python train.py --router_score="softmax" --normalize_top_k=true --routed_scale=2.5 --balance_bias=false --router_bias=true --vocab_size=16256 --norm_eps=1e-05 --beta2=0.95 --seq_len=256 --steps=8844 --dataset="wikipedia_en"
Below are experts of layer 5 (counted from 0) of a mixture-of-experts language model. Rows are named router (the router's row for the expert), gate (a neuron's input weights, with its number), up (a neuron's input weights, with its number) and show model dimensions 0-255. Each number is 500 + 25 x the weight over its row's rms, rounded and kept within 0 to 999. Numbers have three digits each.
Before each expert's rows: "gets" lists some tokens that make up at least twice as much of what it gets as of all text. This comes from a sample of Wikipedia text that the model never trained on. Tokens count by the router's weight.

# expert 97
gets: " and", " or", ",", " to", " not", " but"
router:521533557483506501486515465484533512515478501509499497566478488482540538499521493527495501480531537491484502501538461533507542567535483478515544539509508503500496493451506469509428508544488481488499544523505523509470514511497531533468528486482450500486526499528488495498435517511519522529538497540498494518498521461497463490497474530536482492480529510545451541505485529480469510492464497546460533512503495524457495546497505516531482497541525495521514502486522490455482509504520492508439483457494455554522504523486518530488498472496462525516515478494517505518491480495483519498538491489536497537511479495542519544499510498484469510527475503471505480510505491540500493504480542484492453474528495487497489474518484488474488487530472485510511532544490513499481491543463513
gate0:467528474520479544531540460490493464542544519523461512464482510544516491483521499472532493498477485518492531480553478508498481502520517450497495472510478525470488465496471447493512517528468491468574499479531481496471525522500501493488505519529493538524504507443495473529509485453531528454511527509543473501519484472488510514505519515523503480502441466508520529509532525486477511522475479508505498552512482523521487474492488539495458568517499515502499510469512512532480475528485552513541515485475532518473484569503483475467510471520493518538526493459470479504494511507514487500487515508494450483473493494497512501479483492521516499490491456519513467476505477529489483467527477486519496479498484497497502533502502466499480530504481464504530461508485446514492465433537486
up0:497496502499466531503518499462492514531433500484496461489469510503467505481519521522507510507501467512518519496529495525498527533520477500507489504467499505494499493489517475543522524526458513505464480477459508463489538489587488518474531502490476479555436492504520481546482488502537499489493475508518485484481462489514497487503469473490482562464494494524439525519487488473508511507504466528496452467528493493498515504526454523449538512495494474514497520486480505464506482516488514520471518515504500502478507464488510520478472489510500502489565501506484498461549420558455548524510520490533504492506488528543497517519494499460498478487517512506495527465523489494523511508505509488469485501565491504476496552506537496510516471544497465488498561477489541469525514539493508

# expert 59
gets: " and", ",", " &", " or", "-", " /"
router:507485536528518522503526448523487485453476516472509472554527528490532508512511500524456475452531532538498542543511479515504524520510495484530549487507514542515477500487531492496480524510499482501491557501524504496508437484465535530485518466493482511513535496523524491508500501455540506516503535491489469470524515515473504497488479528505499466481512479533470532502509492477465529526472534531493502515499513524484481514522542506515533499532539527504526527486502485465493486496535493490507511462425469550498467550499493535518485516480452473479476451461529503532483516462542497486481519489534485497508509470550526484525488513518486499528481531463524518539541489511517483547461504549509471482513510492495468491508513492487462467539523492515502499524518488491528474537538503
gate0:460515544440467466516503502495519504458492534500515437498558482538516534446535521512483524534495501497484485550512536514526497522514518500521511539455496479513507518513491523514466500499500491498502501517474452475508471516481509520484535490491509502496534440474539499488485483503482494452494535510477479477497481429504532527477453517501511507477485506507488509520490500530475527515500507481517486441468532510539493452492514475475524462456510496522508499502496476520460517513512536525455496440508502520532524491499485549520469550528486468493471496486501489489499502509519483494491519495518549521491512457467497488564515506462521474462486505470489508530510504481476529495458513513490470472471476484519479525509465508528478499522468481522500471473442480473514540514505530
up0:517506492516468464495460500501524513491498456504483536485461487492505516530537475511491488461516544573510480491511512512518496489460488522512515495511522539523502521512521496462515483505475481511477516501497534515526450488454502494526504556527532464513468499496526543521529540499484489483468544487511460524514506533556469507515519515488493473487531512460501467491550567542518459516516503493462534537486492531497471484502480457504521532483529497525471536518537527520473450476525508538547520491490492527497515479503494504463491449503520496505505504510490516539498496529488523503474466488547488495519512467488520503505490519522506471497493454508482497534521506429456486529543494517524525537525520514498486492522482459447503531480529484503505490505537510495502549468463489

# expert 33
gets: " B", " D", " G", " S", " F", " K"
router:474532550454520497546469519524504507507472512479455518522517482520501517523489552523526475501440474487518446539502538481500516512507507496517487500521509525465482530492511484455524538527507474544530494504471531490493507506447505480479516494528527492543519499506474514524540489476496464524465549506461502521539478476525488553525467520478486478502481501491537541527478477483479432504486476482526481531507519451506515531538542519476512530510540470488532492465499542520533497519490485485498512529489518499466481507521478457519503533502522472490497511487500470524482450528533454458519459492480505479512493519494524516513529479538501464501492499509536475467516501456502502469516526501490523526506502503494479513513531478492460503532486501535566500525517499516454508477508524
gate0:503488459486521502527502424503493540475488488525495514484469471538553487506510500499497492512503535498515508522494479448472494504476514478552545500508522444526465541506490494472465510492531488512463507468527528526496497474483507487466503510511503505488466496548470544532515484486509498509503512502542519516432472522469462548517527486494471468539485509533535526516484505500529470439507495511496507514538485478524493489519533510479520506479503491491524531477454511521503490513509466488492488490517529505502491487464499519469494484454485536515486510456513547493500488486489495532493498576516487491495490473497542558478485449530499494471502523468473489503470524508578526519486527476493489476491568485488488537507479504493485541498498439502491492501496528481501551507509492
up0:453474527513523506495538514507455485499479533515476494504498505468481495517585498490484514494490503540496530486498482486483508462490470517506485523483506522479500507510516532491498527489526504445475487486485460469530492527501523525487460511515471516483486459549500527553537504511498525565541513463531532491456518493546510515526463496504546444508477468512483483499529527475509536541536518499499474486487510497492483486490520570482498503489499530490471508491463516523481475504504542477509516521485489481517509480499507531469517515499455464474541446499519545532465504491531503546497501532470534493498490507498525455507524511455511509502532516484552507536496483502470499518487497509494469519487553501504447501512519503510507503555554521469468456472470486479526514488531508

# expert 109
gets: " and", " which", " that", " but", " who", " This"
router:505455519523458539500521469523485474460488526531504476543505507515489489507506511559481511487521485493491507503516472553544521509512461473470503476440515515509503469483494500510481505521476518444481513531541506492507503502525522477520531459485481530470529528517497506482481506464492487520466490518469484483525534520478510486493506479508491462465503528510466522525499513487478528534478548530483521515505516463489499467481515496526536456534506497498520536465477459491499467509525495478479452463490457555505498480487491466466461489492507519454509441499529535510503517475499486478509510459516468485555508469520533501499494507477471549521496516468536519500535487525539513549475524514503480495527489487480491494550530495464477493494436486509480500507510477481447453541524497
gate0:493493470517497478498506476506478477468480496540504525494475448507484451485504483529428518471497482518496505455507480489493471532545531523505497486477527484458493510544487518509493518513499523482461472556458566491496486527524507522500509482497481516514454495480482503509506501458518566487521504511526529520516484491514524507530498517476467510512510501473497483539490542495504535509504528542510484473487559513469505552511464513488495459521524478490516487466506521466514477451483536506479495514540482496510526530478478486422484497483528523478486504503465541493530511510488461503529504471459565556485485509495519527504493497537503506480488514506484490532495453470507475490447504506512518487481520467518496499496491488508561499496527497475470520504494571548484505485504530
up0:521483560488491479531504544489535483467463501509530546516499533514458497518489515486517514489524485539470503499478507482472486483466491518499482473489526518511477499511513547516546506504501523488506477471504499502425498488531451524508509480550487501478441478494493528506505512454493554463464485532506460515507485523485474541498517495522491529477500470523477498508491543533532534513537516486521498518505508461491513503503515490497507458509459540508501471483507491521521499459543550534506500517521478510539466490510509508485486440480489509512494536508474519520481476546521508522565529457502550518524493519501514522519507521484498479471492461525486481511486488554519495533499489493516476467533489482567468483513532515507521511516530469533550535505486503502531464450510471